{
  "moe_layers": [0, 1, 2, 3, 4, 5, 6, 7],
  "routed_scale": 1.0,
  "balance_bias": false,
  "shared_expert_gate": true,
  "init_std_router": 0.0243,
  "n_head": 6,
  "head_dim": 64,
  "norm_place": "pre",
  "tie_embeddings": false,
  "init_std_up": 0.0348,
  "lr": 0.00952,
  "doc_mask": true,
  "steps": 6446
}
Below are experts of layer 4 (counted from 0) of a mixture-of-experts language model. Rows are named up (a neuron's input weights, with its number) and show model dimensions 0-255. Each number is 50 + 10 x the weight over its row's rms, rounded and kept within 0 to 99.
Before each expert's rows: "gets" lists some tokens that make up at least twice as much of what it gets as of all text. This comes from a sample of Wikipedia text that the model never trained on. Tokens count by the router's weight.

# expert 37
gets: " first", " other", " one", " two", " all", " three"
up0:44 38 61 42 33 45 56 64 48 44 31 43 51 58 67 52 49 51 45 75 53 53 50 63 62 46 36 38 42 47 44 40 60 51 36 65 47 50 56 55 63 56 47 48 46 39 62 45 46 42 63 39 63 39 75 60 56 36 61 55 41 43 46 48 69 45 57 62 56 48 60 43 45 55 42 55 56 50 48 48 40 48 54 30 49 47 43 68 41 58 71 46 59 35 47 47 57 56 63 61 52 54 48 43 54 38 68 50 40 45 63 39 59 50 50 60 40 52 42 53 45 65 64 67 37 58 53 48 45 53 26 40 55 42 44 48 30 39 26 56 56 49 54 61 44 44 62 57 67 59 57 47 45 44 47 24 57 62 53 46 49 47 63 39 33 56 40 48 55 47 53 39 63 48 71 44 39 55 44 39 56 43 56 49 56 59 56 70 37 39 61 48 39 33 55 49 40 44 43 53 66 58 34 51 39 58 56 65 55 34 37 48 48 66 44 62 50 44 60 58 41 58 54 63 49 42 64 35 25 42 56 80 45 41 47 44 58 38 50 76 52 58 62 48 61 50 61 53 45 48 50 38 47 40 40 53
up1:47 50 53 47 50 58 56 50 58 59 62 31 67 67 54 46 35 43 74 39 52 50 54 63 63 67 63 48 57 43 41 72 38 49 45 38 47 49 66 61 49 54 55 49 53 34 43 52 52 56 45 48 69 32 55 31 34 59 52 44 52 47 59 44 35 55 48 52 45 56 60 57 48 44 52 35 55 34 51 51 69 59 41 53 44 53 59 54 61 56 33 46 59 57 55 44 40 52 64 40 61 44 75 47 64 43 58 43 38 36 63 55 53 37 39 60 65 57 37 57 67 55 44 51 35 44 54 47 53 36 50 74 59 46 65 40 48 45 39 45 46 51 78 44 50 48 38 46 58 57 45 52 39 35 38 56 49 47 29 51 47 45 47 62 57 38 53 53 49 54 62 45 58 39 60 55 56 59 34 46 60 57 66 42 44 52 37 52 55 51 43 60 54 51 74 44 61 71 46 47 39 54 51 40 60 32 60 37 48 39 42 30 42 45 53 58 58 28 59 56 53 50 53 43 65 56 48 63 50 48 59 40 49 44 52 39 64 38 35 71 45 57 53 37 62 22 52 69 47 47 42 47 51 41 63 63

# expert 82
gets: " to", " that", " into", " have", " which", " what"
up0:47 39 56 76 19 69 59 67 48 43 37 52 54 40 42 67 39 49 44 64 51 61 31 50 37 36 49 35 61 52 45 45 45 51 47 44 43 48 57 47 70 59 45 55 56 34 54 36 48 52 42 40 55 56 51 49 45 49 68 66 39 41 35 36 52 66 51 41 38 59 33 46 65 56 53 42 59 66 50 52 44 42 45 46 55 49 47 62 46 42 46 49 56 51 45 48 62 41 64 53 43 53 45 48 45 51 55 45 62 70 49 32 50 38 39 48 51 66 80 66 59 61 45 81 36 50 46 51 45 46 49 45 47 58 45 33 31 47 39 48 52 62 46 26 45 56 67 59 56 58 70 67 54 55 50 42 35 62 49 47 49 49 48 49 48 40 43 50 56 44 62 59 44 44 40 49 48 61 51 37 54 42 40 64 45 38 47 43 57 38 70 41 46 56 58 47 45 57 19 69 35 35 62 43 39 38 62 57 62 53 52 47 52 64 55 46 48 34 38 62 34 42 58 41 62 39 42 34 49 51 61 65 55 45 57 66 55 47 49 50 55 54 56 63 51 56 50 60 49 59 57 50 42 57 48 57
up1:58 40 62 56 58 41 54 63 69 64 52 40 55 75 47 62 44 43 38 53 55 58 55 70 46 48 60 49 59 54 33 56 45 72 40 46 34 57 43 65 66 49 38 53 50 62 43 39 37 43 37 57 59 74 33 52 64 48 44 69 40 44 52 58 50 51 53 51 47 54 55 49 64 42 54 54 29 58 49 49 36 58 46 64 32 65 45 44 56 70 40 43 46 64 51 59 56 75 59 51 46 53 52 40 43 47 70 58 47 48 52 57 44 58 48 46 59 43 51 39 50 47 59 44 62 46 57 54 46 37 44 41 53 46 48 53 54 46 53 55 62 56 60 69 61 67 49 74 61 46 49 51 39 59 33 29 57 33 52 38 41 62 54 42 32 61 60 32 61 50 45 48 50 41 70 57 54 43 57 49 42 51 25 60 45 41 60 53 52 49 35 32 61 38 45 37 47 48 54 53 47 73 50 43 46 41 51 55 42 56 48 53 46 47 54 71 45 44 45 39 61 55 34 48 46 64 61 52 43 36 53 52 56 32 46 42 32 56 57 53 55 64 72 51 50 69 45 52 49 30 37 33 57 38 54 47

# expert 40
gets: " from", " to", " in", " of", " through", " between"
up0:50 67 56 46 57 40 50 55 58 48 59 58 59 50 59 41 42 48 57 43 53 72 56 48 66 39 62 31 58 39 51 54 50 43 52 46 57 55 42 52 35 61 24 65 76 40 52 46 47 62 54 55 65 58 58 66 55 57 62 46 60 61 39 53 55 63 38 58 60 56 55 49 49 50 59 55 36 72 57 70 45 42 75 73 61 44 51 55 78 48 43 51 52 60 43 46 64 59 59 55 67 36 47 50 55 74 72 68 56 53 70 68 58 53 47 54 46 63 57 61 54 47 41 55 44 44 36 44 50 59 57 54 30 59 48 35 57 42 52 33 38 47 54 53 56 39 37 53 63 51 56 58 43 54 56 46 34 47 45 26 59 52 36 65 38 50 70 55 46 45 36 48 50 53 55 59 58 46 58 53 50 45 61 52 49 53 36 72 46 37 69 62 42 47 42 46 60 67 44 52 37 53 51 61 55 49 63 49 27 57 53 62 42 39 62 36 56 35 49 30 60 58 52 39 40 38 41 49 55 50 55 56 49 49 43 59 60 50 55 48 62 33 44 56 38 52 50 46 52 46 61 55 52 49 48 41
up1:46 48 59 51 40 59 63 39 42 59 51 49 36 51 36 59 31 43 42 34 25 58 40 48 55 41 50 43 59 54 36 67 52 53 44 36 41 60 65 40 45 53 54 57 43 72 49 44 49 42 40 40 37 64 59 72 53 55 32 37 45 41 48 70 49 45 42 40 50 46 40 44 54 53 51 40 55 60 40 54 55 46 52 49 56 23 61 60 36 60 42 52 58 33 56 41 41 65 65 60 48 54 42 55 58 53 49 42 48 48 33 57 40 38 52 67 46 56 61 49 56 59 40 48 36 60 74 58 50 35 48 46 52 43 60 63 53 34 38 51 55 65 46 51 40 42 38 59 26 61 52 50 55 41 45 52 61 63 43 54 31 45 45 57 43 53 59 41 45 49 37 34 59 51 71 49 37 42 39 52 56 51 50 60 54 44 41 25 62 61 57 57 51 66 54 41 46 57 43 30 47 62 52 62 57 57 55 66 53 49 36 56 47 57 67 46 47 50 76 48 44 40 56 41 33 39 79 44 50 48 59 61 54 24 46 61 60 52 41 67 55 43 45 51 44 41 36 48 52 42 55 37 52 35 54 49

# expert 28
gets: " most", " one", " new", " first", " a", " other"
up0:48 62 59 50 44 43 51 59 62 50 46 39 43 58 62 36 44 71 47 40 60 54 53 62 61 30 39 44 62 43 35 35 54 40 77 36 62 58 53 48 49 51 62 42 51 50 37 59 55 44 63 56 49 53 54 48 42 50 53 41 69 58 35 55 60 60 53 45 57 32 47 49 50 29 49 49 52 50 51 49 49 58 56 40 48 42 49 57 57 60 58 64 64 57 34 46 39 62 46 58 53 28 63 72 61 56 25 67 42 77 50 44 51 50 43 45 72 47 64 47 49 54 43 63 50 60 52 51 63 41 48 49 53 17 55 51 38 60 64 49 63 60 58 48 44 43 44 42 63 38 46 51 52 46 43 47 68 45 45 57 46 36 49 51 41 55 52 53 43 47 43 56 51 54 46 46 65 42 64 64 37 58 51 50 41 45 41 53 42 55 35 47 41 55 60 54 46 49 55 36 57 37 41 50 42 54 39 35 54 54 40 52 61 64 52 47 60 45 32 67 41 51 61 44 55 47 53 57 45 57 80 30 79 31 42 57 56 41 48 55 36 43 43 48 59 40 34 56 52 32 62 54 26 60 58 59
up1:46 40 50 32 55 59 49 55 43 60 44 40 68 39 60 57 56 48 44 50 52 34 47 54 31 63 63 67 45 57 62 46 54 57 66 66 61 57 35 64 48 54 44 44 46 41 33 52 63 62 56 52 29 47 40 50 36 52 41 52 64 51 50 52 57 48 68 44 54 48 48 60 46 51 56 40 41 39 49 51 43 66 39 37 37 40 56 59 65 45 66 30 45 33 47 50 47 75 41 39 64 51 42 51 57 48 54 60 59 59 56 57 48 28 36 42 51 36 56 51 66 22 42 37 44 43 58 55 42 43 51 59 45 45 45 42 41 45 39 54 46 32 39 39 43 42 50 53 68 68 67 45 52 55 45 50 48 34 58 62 56 45 56 43 55 49 56 52 45 54 47 63 48 59 57 46 54 22 57 49 58 36 43 46 64 36 44 42 62 50 57 57 48 39 43 73 42 41 41 49 47 72 62 62 63 43 40 39 39 55 55 39 49 39 56 42 42 45 26 47 64 31 31 61 47 71 41 54 61 52 39 29 47 50 39 42 33 48 51 55 42 52 49 58 55 46 56 42 65 36 42 46 63 51 39 56

# expert 102
gets: ".", ").", "\".", "+", ".\"", "_"
up0:33 41 55 44 46 52 45 45 45 43 48 47 56 58 59 51 54 71 52 52 51 58 52 46 62 46 51 41 60 45 42 46 39 53 61 60 67 41 47 48 50 35 50 64 60 35 54 43 31 58 57 48 54 39 50 51 47 42 36 53 37 68 42 35 43 34 45 41 52 51 46 65 47 41 57 49 52 70 62 45 35 47 59 47 58 64 50 46 61 60 59 50 61 58 69 40 37 53 53 44 34 55 41 30 52 47 49 63 44 46 61 67 39 31 49 57 42 49 50 50 39 62 60 64 56 55 44 30 52 58 48 49 60 43 41 45 57 52 50 33 52 38 24 56 34 57 54 56 63 53 51 50 51 56 60 41 28 55 66 39 30 60 58 61 59 39 63 41 54 48 51 51 68 24 49 43 40 69 40 21 44 48 76 50 48 46 68 53 39 36 46 49 40 41 43 31 61 56 73 56 66 43 52 37 42 60 54 47 59 35 40 51 42 40 45 61 50 40 55 55 55 47 73 30 55 55 42 46 42 52 47 49 47 39 37 66 44 47 42 39 46 61 66 51 61 32 50 58 53 44 41 43 50 48 56 34
up1:35 54 73 29 54 57 49 46 48 42 69 44 48 49 49 51 53 51 52 64 62 44 52 67 44 64 78 29 52 41 61 43 52 45 50 46 60 52 41 64 30 53 69 54 50 54 45 46 65 42 33 57 59 50 47 50 47 52 49 47 52 45 64 51 74 41 49 44 61 55 61 68 26 56 41 37 58 48 35 46 51 37 46 52 67 72 44 45 56 65 67 48 67 43 63 64 60 48 60 59 48 51 36 66 41 40 44 34 50 54 56 46 59 45 53 58 43 36 46 55 51 42 46 52 43 42 49 56 57 49 54 38 52 58 44 49 43 47 59 53 52 49 57 47 34 41 38 42 52 55 49 28 53 47 67 71 56 48 55 48 54 45 64 47 44 50 61 44 43 36 43 60 59 43 41 39 58 44 49 64 41 59 29 56 33 55 51 53 70 56 44 57 47 58 49 43 31 40 50 75 62 52 69 48 51 49 56 46 33 56 51 65 63 45 65 51 44 60 46 46 62 41 43 58 41 65 54 51 34 38 50 61 49 67 47 73 60 72 32 44 54 38 56 33 52 43 49 46 71 53 46 47 62 51 55 56

# expert 33
gets: ".", ".\"", ").", "\".", "!", " William"
up1:53 40 43 40 49 52 56 45 51 43 55 56 51 49 53 60 52 29 50 55 31 59 46 49 46 29 45 64 67 61 60 49 41 55 56 62 46 57 46 77 50 58 36 41 67 50 43 42 63 49 62 47 57 57 57 53 43 52 47 43 44 52 43 38 57 50 50 57 45 54 39 33 49 47 78 49 48 51 62 44 32 52 29 41 57 58 50 52 62 34 61 40 44 40 35 38 62 31 55 51 55 41 43 25 53 53 49 42 56 44 69 54 32 57 55 41 61 42 47 49 50 49 54 53 48 44 59 50 65 35 43 46 48 46 38 51 43 45 53 39 45 58 31 53 76 63 64 36 49 70 57 39 49 60 63 63 51 31 34 49 37 53 62 45 56 69 58 60 49 66 47 45 52 60 59 60 42 38 41 40 68 32 40 56 71 59 53 48 50 33 48 54 47 69 34 46 45 57 57 35 46 29 56 52 46 38 54 47 57 54 43 29 52 59 40 53 68 39 55 50 33 41 50 53 39 62 36 43 42 60 39 40 54 41 47 35 44 31 58 50 46 43 44 56 40 48 59 45 58 66 50 37 63 54 38 58
up2:65 30 47 59 43 61 54 46 50 58 64 42 41 35 41 37 46 44 48 36 62 51 19 50 56 41 44 60 47 62 50 63 48 47 44 68 59 50 45 47 60 38 63 62 56 69 53 47 59 41 24 49 39 44 50 32 54 48 57 47 60 68 21 41 39 49 48 47 31 55 57 54 54 58 47 58 51 56 35 51 70 42 50 28 44 60 45 44 39 40 40 43 33 55 35 49 50 63 49 61 58 35 54 64 69 44 65 41 61 59 53 53 44 42 44 62 54 57 61 49 43 39 41 54 52 51 42 38 50 52 37 69 60 33 51 35 54 49 35 49 36 52 53 28 33 43 51 59 58 51 56 50 50 59 58 66 59 59 58 57 63 44 33 49 67 50 47 56 27 57 73 48 50 55 36 54 42 50 59 38 42 52 41 49 55 54 42 29 67 45 52 66 43 49 51 46 70 51 39 55 45 46 45 60 64 47 32 50 50 69 59 67 49 57 50 51 56 48 60 40 42 44 47 41 40 41 55 63 64 55 37 52 36 41 66 39 56 47 35 53 52 55 55 45 47 54 55 53 49 54 47 59 52 52 30 40

# expert 123
gets: " was", " also", " not", " been", " were", "ly"
up1:48 49 54 45 44 45 39 40 55 47 47 38 59 41 62 53 42 56 38 59 43 50 49 45 59 48 35 61 56 56 53 47 44 62 69 35 50 48 43 56 45 54 73 46 62 52 44 62 59 49 46 46 48 44 52 59 51 62 57 91 61 23 57 55 64 46 56 27 50 60 42 56 60 47 60 71 53 53 56 32 54 58 52 59 59 41 50 49 62 54 53 51 42 73 49 32 55 50 34 39 54 55 53 43 56 63 36 37 44 48 50 53 69 52 30 47 62 62 57 57 57 50 51 42 45 61 41 46 44 49 57 67 42 33 67 56 66 46 48 63 58 49 37 49 58 52 50 62 48 34 65 48 44 72 52 46 58 48 41 71 46 36 47 51 20 64 53 39 54 35 66 48 60 44 40 53 37 65 51 45 49 50 43 41 62 54 47 43 46 51 60 38 43 66 40 29 42 62 60 52 50 58 37 49 45 38 59 49 74 58 49 52 50 55 46 55 52 32 53 46 60 53 73 57 42 62 37 57 57 48 50 56 52 53 63 42 44 51 66 72 36 39 47 68 48 40 47 53 32 55 48 50 42 52 35 57
up2:44 55 46 45 62 51 58 46 54 32 52 50 54 65 41 55 39 60 42 51 39 43 45 44 34 48 72 53 56 65 42 42 43 46 55 43 51 51 52 68 60 73 64 47 36 57 54 65 43 60 58 47 52 49 56 63 65 46 48 53 32 38 39 52 57 64 61 36 39 37 64 51 53 44 63 55 35 61 38 64 50 47 69 51 55 59 53 57 60 50 39 56 63 48 54 52 53 50 27 47 34 50 52 57 46 62 61 49 48 56 52 33 49 45 55 24 36 48 49 48 46 51 25 41 68 48 61 70 46 46 44 54 38 45 63 52 46 51 56 49 43 39 39 57 50 47 58 45 62 59 48 57 44 64 47 49 46 44 43 51 59 42 43 50 44 50 52 47 42 33 55 54 46 52 62 51 65 32 47 50 64 49 47 48 48 43 47 46 39 44 64 33 42 40 50 61 66 48 42 79 46 36 34 50 41 66 43 57 51 31 45 34 37 40 62 49 51 61 42 36 52 59 58 51 40 52 44 41 54 62 75 43 85 55 55 63 37 41 57 46 21 53 52 36 52 67 26 48 42 48 51 60 65 57 47 57

# expert 120
gets: ".", ").", "\".", ".\""
up0:49 54 61 35 23 44 47 56 60 42 34 67 40 55 47 52 52 62 60 36 52 42 43 67 71 44 32 42 51 39 55 56 54 61 55 56 44 47 54 58 24 49 41 39 30 49 43 38 49 52 53 43 50 43 25 39 54 40 40 41 39 53 48 58 29 55 61 63 59 50 42 45 71 57 53 56 43 60 53 62 60 42 34 49 58 48 38 61 52 35 58 42 68 36 64 50 67 40 53 52 62 42 56 37 62 68 59 51 51 37 42 49 42 32 45 60 47 45 52 58 56 52 30 55 40 38 46 37 46 42 43 35 47 55 45 58 63 62 45 63 49 47 52 55 49 43 53 53 50 61 34 38 48 46 54 31 42 52 56 51 59 62 42 58 48 48 70 59 69 43 65 60 51 58 33 51 32 31 42 66 47 52 63 52 49 40 42 38 52 45 57 51 33 61 44 47 65 44 46 44 62 36 59 67 46 51 53 59 61 43 51 44 57 50 51 38 65 35 57 53 55 37 61 70 61 58 48 50 32 67 57 41 45 59 46 68 45 47 54 60 51 35 42 42 47 43 51 62 60 51 55 37 53 36 64 41
up1:35 41 51 50 62 55 60 43 38 51 55 40 42 44 37 55 38 58 37 48 53 37 55 61 52 62 49 42 66 57 50 33 53 44 71 58 51 42 72 44 46 40 36 42 45 45 63 42 71 48 45 43 60 63 62 43 41 64 51 39 38 53 39 46 52 41 34 40 58 48 37 25 30 36 60 75 39 41 44 43 68 78 57 50 53 52 46 57 51 60 46 50 34 29 55 42 55 49 72 49 47 57 49 53 60 58 62 55 41 49 24 56 42 31 50 49 53 51 71 37 53 62 48 61 60 51 43 53 59 39 39 46 44 55 58 29 68 38 66 39 58 59 41 34 40 53 75 42 65 55 46 52 62 53 68 44 48 50 38 63 66 48 60 48 49 49 49 56 60 51 57 60 48 50 43 48 50 51 43 57 55 35 60 53 62 57 46 56 59 55 45 52 45 41 48 50 53 67 57 46 33 47 55 50 39 36 48 44 56 59 38 39 59 49 56 55 44 47 49 63 38 41 55 60 43 58 39 44 33 54 32 60 32 58 61 46 52 45 56 52 43 39 38 49 48 55 57 76 35 57 51 60 44 48 61 37

# expert 75
gets: " high", " two", " mi", " large", " some", " small"
up0:47 43 39 35 56 52 53 41 47 48 55 51 66 42 48 63 35 41 57 51 49 45 45 38 41 50 40 55 42 44 39 62 54 28 42 44 52 56 47 42 37 54 36 43 52 37 31 49 53 58 52 48 45 43 69 40 48 43 45 45 44 49 50 22 38 36 60 60 50 42 46 56 66 67 61 52 52 50 39 54 67 53 60 51 26 50 51 44 49 61 53 44 32 44 47 51 05 46 46 52 59 53 51 45 59 72 37 42 60 44 49 31 34 48 69 53 45 42 47 34 45 64 53 52 51 59 51 47 52 46 51 33 49 55 61 70 44 45 60 48 51 49 40 40 59 41 49 52 56 46 48 73 61 54 40 51 59 43 39 33 51 41 62 56 63 57 43 43 38 32 48 54 48 54 57 40 52 53 41 33 46 34 58 52 41 44 45 62 47 41 45 52 64 45 55 38 43 59 48 56 56 66 37 59 73 58 49 32 61 51 50 46 32 47 56 58 44 42 34 59 47 43 39 49 35 34 50 35 20 42 68 38 64 34 49 58 55 31 46 58 51 53 59 44 54 43 49 56 50 62 43 69 47 42 48 44
up1:51 49 44 63 52 36 55 60 52 38 44 63 43 55 27 48 41 50 60 55 39 51 32 47 51 51 56 51 40 56 44 35 52 47 47 70 52 32 51 30 34 34 19 46 47 29 44 45 59 47 61 32 53 60 50 46 56 60 38 54 44 45 40 70 47 49 46 43 27 64 35 46 65 25 30 55 58 45 48 49 39 57 49 62 50 34 57 47 36 40 38 40 65 69 46 47 39 47 50 35 42 49 46 41 43 47 55 52 48 57 41 45 60 48 42 49 63 49 57 33 39 40 53 45 57 56 49 65 68 38 57 53 49 37 60 43 33 40 53 52 54 46 46 54 70 31 61 50 54 58 50 54 38 46 53 46 56 40 46 62 37 34 43 55 38 50 54 47 27 50 47 52 55 56 50 57 42 74 47 29 46 45 55 57 41 48 56 53 47 56 51 49 39 52 45 57 49 45 54 78 48 51 44 64 49 45 51 64 37 35 48 31 40 45 76 41 49 52 57 55 30 39 41 44 37 50 46 55 33 49 43 62 49 50 53 66 41 50 47 34 49 70 33 50 62 42 57 47 59 46 56 52 66 36 50 52